Weights of a small mixture-of-experts language model, trained from scratch on English Wikipedia: 128 experts in each of 9 layers.
Below are experts of layer 4 (counted from 0) of a mixture-of-experts language model. Rows are named router (the router's row for the expert), gate (a neuron's input weights, with its number), up (a neuron's input weights, with its number), down (a neuron's output weights, with its number) and show model dimensions 64-127. Each number is 128 + 32 x the weight over its row's rms, rounded and kept within 0 to 255.
Before each expert's rows: a language model's description of what the expert responds to. This comes from a sample of Wikipedia text that the model never trained on.

# expert 60
It responds to: First pieces of given names and surnames in running text, lists and tables, such as Bar in Barreto, McC, Van, Pat, Robert.
router [178 133 145  23 157 117 170 145 107 146 108 144 147 133 171 135  93 132 111 159  93  95 116 157 155 113 130 114  78 133 167 138 105 186 160 176 137  93 159 135 126 152 190 115 152 149  67 127  70 151 131 212  98 189 190 132 115 120 142 130 157 116 158 149]
gate0 [155 135 161 167 110 122 181 146 136 145 126 102  85 116 158  85 182 131 140 117 146  90 121 178 195 162  85  88 190 136 137 137 134 129 124 186 123 134 170 178 141 143 126 100 114  92 157 138 222 106 151  83  84 146 135 116 125 108 145 113 152  78  99 135]
up0 [174 139 128 171 133 119 169 183 170 138 145 117 108 157 173  80 169  95 122 130 147 106 121 130 162 145 108  84 163 154 138 142  99 119 139 182 145 141 161 167 106 187 168 114 117 107 143 107 232  99 121  62 140  95 115 109  84 144 122 120 109 130  85 133]
down0 [129  98 137 108 108 178 176 124 162  65 121 164 160 110 101  26 161 172 130 159  92 110 101  97 127 140 119 181 157 185 152 148 147 105 120  92 101 163 100 154 135 125 134  98  85 140 108 169 171 167 198 155 154  73 111  87 172 109 140 170 189  81 160 134]
gate1 [147 104 144  70 168 154 145 117 166 158 105 116 104 131 189 167 189 128 186 126 113 161  96 126 221 145 168 141  91 136 133 131 118 106 104 136  90 125 189 110 112 152 119 122  97 116 125 182 135 111 110 159 154 197  65 125  60 125 186 205 127 177 177 136]
up1 [124 158 153 167 160 137  87 114 107 157 137 184 110 118  39  84  95 140  29  53 127 127  99 126  83 142  75 128 151 131 113  86 124 151 124 127 173 135  52 141 122  62 113 148 180 122 137  58  90 119 146 128  67  68 165 142 151 128  93  44 134 105  98 117]
down1 [150 189 123 103 153  88  69 138 133  94 131 136 112  99 125  86  78 124  87 105  98  82  98 117 142 166  87  89 127  96 129 162  96 166 154 207 147  87 179 135 162 133  91 155 152 124 191 197 168 152 133 148 113  70 104  87 102 123 107 161 207 143 149 127]
gate2 [130 134 141  93 144  65 132 113 177  54 199 126  52 133  90  94 144  91 131  82 121 128 195 105 149 107 162 130 114  81 130 122 108 140 128 164 115  97 131 103 110 106 105 109 155 102 158 176 143 130 137 237 176 112 149  91 108 147 111 132 142 131 179 120]
up2 [171 138 118 192 140 174  95 127  79 169  76 111 192 137 174 157 162 157 123 194 126 120  88 127 143 159  92 153 131 159 124 141 131 119 121  90 143 140 150 139 132 146 151 109  69 156  88  40  86 142 149  39  87 100 110 149 133 128 152 153 110  95  95 118]
down2 [170  74 119 135 114 134  81  25 123 188 112 139 127 129 160 107 189 144 173 146 138 133 137 142 105 131 101 134 146  97 110 170  74 117 138 145  94 179 125 151  76 144 116 147 105 119 122 132  88 176 118 105 127 105 137 137 107 132 160 108  65 115  85 101]
gate3 [145 155  95 100 107 166 154 172 132 171 113  53 128 124 100 112 166 176  84 159 145 164 101 134 150 117 119 158 156 114 105 125  69 144 108 126 169 143 148 166 217 138 151 102 118 118 112  98 117 145  86 127 148 110 114 113 129 105 197 141 114 144  94 124]
up3 [134 166 110 111 103  99  82 101 130  70 168 190 173 153 142  92  61  86 132  65 151 132 171 161 127 115  90 102 146 131 164 151 162 140 135 139  98 126  97 145 101  97 112 109 145 142 157 116 164 142 104 159 127 171 116 106 171 154 104 110 159  89 120 107]
down3 [148 172 107 131 152 133 134 146 117 134 145 119 139 149  89 111  99 165 193 152 135 136 113 152 123  99 149 100 149 108 133  98 186 177 117  45 168 151 115  85 113 153  65 172 172 149 116 100  98 142 171 120  83 127  83 139  74  94 114 224  97 113 183 154]
gate4 [158 111 180 204  88 163  77 116 129 152 136 119 167 142 107 166 156 111 109 150 129 161  74 124 128 102 172 146 156 137 111 165 141 121 118  98 135 132 119 114 209 121 147  87  87  90 212 178 146 103 123 147 203 142 128 228 130  95 179 173 161 108 135 131]
up4 [ 96 162  67 103 165 140 143  97 135  57 132 166  70  88 119 145 108 139 146 146 167 121 170  84 130 208  61 130 134 103 125  78 142 133 102 142 116 117 145 136  60 120  78 134 154 120 112  68 158 164 123 110  67  98 112  54 107 110  99 120 132 133  99 110]
down4 [105 116 128  85 223 108 146 123 121 145 172 122 155 133 135 157 132 138 138  76 176 124 141 106  83 154 119  94 121 145 113 102  96 129 146 152  79 124  73  88 146 145 178 192 113 152 126 130 149 138  96 106 168  63 115 142 156 132 122 170 123 149 123  69]

# expert 34
It responds to: Prepositions and articles after verbs or "one" in sports biographies, such as one of, plays as, from the, among.
router [109  96 148 130 147 134 100 115 154 127 122 191  79 111 106  93 136 104 137 133 134 188 178  74 160  86 144 183 125 144 169 121 116 132 180 159 134 159 152 116 123 161 114  40 143 107 167 128 114 200  99 111  81 127  81 120 134  44  86 134 192  64 166 137]
gate13 [133  77 139 152 127 131 114 122  76 149 179 117 103 128  95 132 121 137 119 216 127 141 190  87 173 111 173 196 143 136 115 125  68  67 108 123  86 136 119 125 108 113 117  80  99 178 135 157 136 140 154 105 142 143 169 140 143 119 189 168  66  98 174  89]
up13 [143 124 113 113 146 134  99 110 131 139 107 124  96 155 120 146  98 110 141 119 174 132 163  98 120 112 159 170 130 113 142 109  87  57  65 107 101 166  70  76 150 123 147  56 129 115 143 109 155 119 212  98 121 127 129  91 106 181 158 119  52 144 136 102]
down13 [118 100  95 136 130 146 163 133 102 146 166 137 116 126  88 104 127  97 111 117 115 144 188 112  99  83 174 165 137 142 167 188  94  92 113 130 121  99 149 176 144 104 135  76 187 140  99 154 135 184 170 105 125 149 106 157 173 198 145 142 194 124 125 115]
gate14 [123 156 160 120 110 122 123 117 127 121 163 102 110 187  75 119 142 122  92 150 127 141  60 136 163 155  50  82  86 112 133  96 212 166 142 105 138  41 121 104 132 110 112 100 108 133 130 140 158  62 131 150 111 131 101  68 121 129 108 144 117  82 154  59]
up14 [158 109 126 136 115 120 161 100 127 137 151 151 172  96 180 132  95 155 157 133 152 109 185 122 114 158 175 148 203 133  92 196  91 126  86 117 114 199 120 143 118 166 155 141 195 123 125 151 104 173 134 140 166 131 155 200 132  96 154  72  91 108 113 167]
down14 [151 141 110 155 131 179 151 193 178 196 105  87 140  97 199 112  92 124 179 151 133 186 155 128  91 107 166  99  72  80 174 152 125 122 171 166 151 107  95 126 147 194 114 120  87 188 149 115 115  80 132 115 153 104 133 107 135  95 121 115 142 119 173 157]
gate15 [ 92 196 138 160  91 143  76 101 227 149 122 169 155 124 122  78 116 153 129 120 120 151  74 135 165 125 130 116 147 100 114 163 149 146 168 147  75 121 117  96 164  79 136  92 136  92 125 168 188 179 100 137 156 153 159 157 143 122 141  98 131 117  84 102]
up15 [ 82 178 118 165  68 150 100 157 204 134 132 187 141 138 120  73 149 154  71 121 172 136  59 158 154  72 161 111 142 103  87 124 129 151 207 167  96 122 106  95 146 146 126 120 128 147 122 162 188 156 150 144 233 167 126 161 150 165 127 113 118  89 131 114]
down15 [140 115 116 149 145  82 107 113 149  92 155 139 144 144 156 128 123 136 189 208 112 127 150 141 165  98 165 119 111 108 135 120 130  96 119 152 158 110 147 154 109 162  94 137 168 151 198 122 171  36 115 119 126 176  95 149 198 108 134 126 173 152 135 117]
gate16 [ 94  97 176 152 117 179  73  91 125 107  83 143 111  81 205 117 116  82 165 142 126 134 189 118 139 162 115 150 158 147 140 159  90 167 118 120 105 181 126 117 155 125 131 100 167 131 179 117 118  85  23 125 146 142 147 112 104  82 133 165 210 109 108 133]
up16 [105  98 162 161  91 157 136 113 115 105  84 147 120  96 179 101 167  86 161 118 111 145 168 109 111 141 102 160 142 130 143 116 104 165 134 100 133 186  86 107 116 118  87 147 134 128 152  93 146 111  47 128 144 153 135 132 103 109  97 164 218 127  81 126]
down16 [128  69 130 124  82 118 130 126 103 128 131 137 102 115 193 138  75 150 117  95 125 115  74 139 116 159 139 134 113 151 165 135 168 100 126 179  78 149 132 167  83 152 103 102 127 125 101  67 154  93 159 194 182 220 114 174 138  75 115 116  92 125 140 136]
gate17 [140 178 125 131 141 143  91 156 145 159 166 179 120 118  86 112 142 110  87 149 156 186 123  98 161 145 148 134 113 102 149 102 108 122 181 104 119  92 160 128 113 112  83 121  55  90 137 145 138 199 105 141  70 156  96 109 157 163 130 122 151  50 201 101]
up17 [149 116 130 110  89  97 158  59 102  64  97 103 124 176 152 177 125 151 146  87  94  91 107 160  82 126 120 116 123 126 128 121 116 129  52 167 142 159  57 157 112 165 177 133 151 156 126 127 125  10 166 108 145 173 152  70  76 124 110 174  97 173  95 180]
down17 [147  79 186 106 114 146 177 119 144 120 150  80 200 147 113 172 154  65 124 140  99  87 137 130 128 175 102 107 133 111 149 135 103 114 150 122 106 149 156 115 137 114 158 191 198 116 132 120 119 129 117 127 180 156  29 102  89 125 129 122 130 142 135 170]

# expert 26
It responds to: Prepositions, mostly of and for, following institution or action nouns, as in Association for, Ministry of, accused of, signed with.
router [131 167 113 139 136  70 177 166 117  91 111 122 164 164 104 104 175 114  85  62  71  99 100 138 111 133 150 131  96  77 111 113  90 184 187 126 169  99 135 134 153 127  92 149 154 157 135 127 134 134 106 121 140 121  81 162 141 149 111 156 193 148 142 159]
gate8 [ 99 105 183 144 118 151 164 148 156 117 132 167 143 159  99  98 111  99 209 189 141  95 143 146 187  82  95 136 145 126 111 134 143 134 185  73 141 141 167  86 157 128 110 137 109 168 128 110 124 120 156 131 103 127  79  92 153 197  98  65 163 113 170 108]
up8 [133 120 150 212 141 130 189 139 125 137 110 144  95 149 111 128 111 146 188 182 135 110 110 142 140 126 148 144 130 160 115 170  54  94 175  88 138 141 113 133 128  75 127 124  96 140 172 105 109 154 116 137  84 119 102  67 152 175 117  94 146 163 137 108]
down8 [ 70 119 114 136  40  88  82 110 145 178 119 166 161 143 124 131 146 105 114 130 134 124 134 169 109 133  92 108 179 169 115  92  97 145 114 181 156 167 118 128  92  79 103 139 149  95 142 131  74 126  77 125 115 182 159 119 112 154 182 138  94 128 131 159]
gate9 [ 58 168  92 142 103 164 108 138 156  49 152  83  98 141 104 185  88  80 148 149 106 100 132 123 213 117 133 117 146 105 115 168 127 135 119 131  93 139 131 146 112 113  87 106 125 150 163 164 145 161 123 141 158 176 107 100 127 162 171  68 154 112 115 130]
up9 [196 127 155  83 152 123 102  79  65 184 103 183 105 104 181  94 124 174 117 104 131 155 138 107 118 159 130 147  86 152 117 105 117 103  99 150 124 118 148 141  91 187 145 111 122 106 124  94 118  79 171 127  85 108 126 164 107 100  73 169 127 124 148 119]
down9 [100  93 158 162 119 154 165 149 127 130  68 157  66  94 229 151 120 139 107 112 170 102 149 139  98  83 114  98 184 158 198 143 149 172 112  92 129 137 114 143  84  75  96 170 156  88 126  92 176 146 130 124 113  77  57 165 111  99 135 125 153 161  94  77]
gate10 [149 138 172 143 116 109 165 119 193 116  74 164 114 150  96 133 153 118 100 117 147  91  93 228  90 123 172  97  84 147 127 146 150  90 137 129  94 112  93 192 142 113 129 165  83 103 141 166  95 150  86 103  83 134 118 123 105 110 130 102 157 187  86 104]
up10 [149 130 124 104 163 143  84 140  74 148 124  94  72 122 127  82 133 148 154 113  92 101 150  95 155 104  45 110 188 131  98 166 131 137 166 126 154 133 131  78  89 173 109 115 157 165 106 125  73 108 126 148 136  58 114 138  86 113 121 129 116  92 190 255]
down10 [142 139 111 107 137 141 158  70 156 151 161 107  61  95 105 145  72 116 143 160 157 120 113 129 139 124  98 122  83 170 107 109 178 194  96  85  87 144 139 161 152  93 184 133 142 169  84  77 127  98 159 145 140 138  98 127  44 151 133 177 107  71 150 145]
gate11 [151 149 104 113 198 128 121 127 146  17 139 187 159  92 132 173 114 108  68 143 182 145 131 112 168 153 139  99 111  97  52 125  99 168 135 189 129 143 131 157 175 139 148 135 105 141  82 126 105 142 133 134 115  89 119 158 105  97 135 180 153  93 155 124]
up11 [168 121  95 109 173 148 170 143 161  46 123 128 112  94 104 136 148 110 101 107 159  99 102 111 163 113 141  98 100  90  79 126 138 125 138 164 146 182 144 156 142 146  92 149 106  97  92 108 109 164 121 146 101 112 108 137 140 103 106 131 183 129 156 149]
down11 [137 155 119 162 112  90 177 120 175 140 204  88 113  85 118 179 141 132 127 192 127 105 134 171 168 107 184 163 104 155 129 186 150 137 123 136 118 161 153 107 153 130 118 132 104 101  82 115 213 119 177 114 152 142  63 135 134 162 140 130 192 128 175  98]
gate12 [176 118 159  86 167 123 112 113 129 176 156 105 125  93 114 129 118  68 117 124 143 184 141 141 149 148 150 137 110 187 114 123 172 148 108 131 114  88 174 193 168  87 148 178  98  26 167 160 178  98  68 116 101 148 103 195 151 138 150 192 113 168 145 148]
up12 [132 104 137 134 128 132 107 138 159 129 166 160 108 114  85  97  76  97  93 124 140 135 148 173 171 138 128  78  89 151 102 114 163 138 146  86 110 166 129 131 186 124  88 165 114  30 144 164 162 104  68 132  98 124 105 170 152 156 111 144 162 131 178 174]
down12 [140  89 135  71 154 185 126 161  96  88 127 133 136 161  76 154 120 216 130 180 178 123 114  98 126 136 123 134 101 158 145 117 111 130 123 125  94 153 134 146 125 118 162 135  44  78  87 129 121  92 144 165  93 181 137 157  63 196 121 138 166 158  68  97]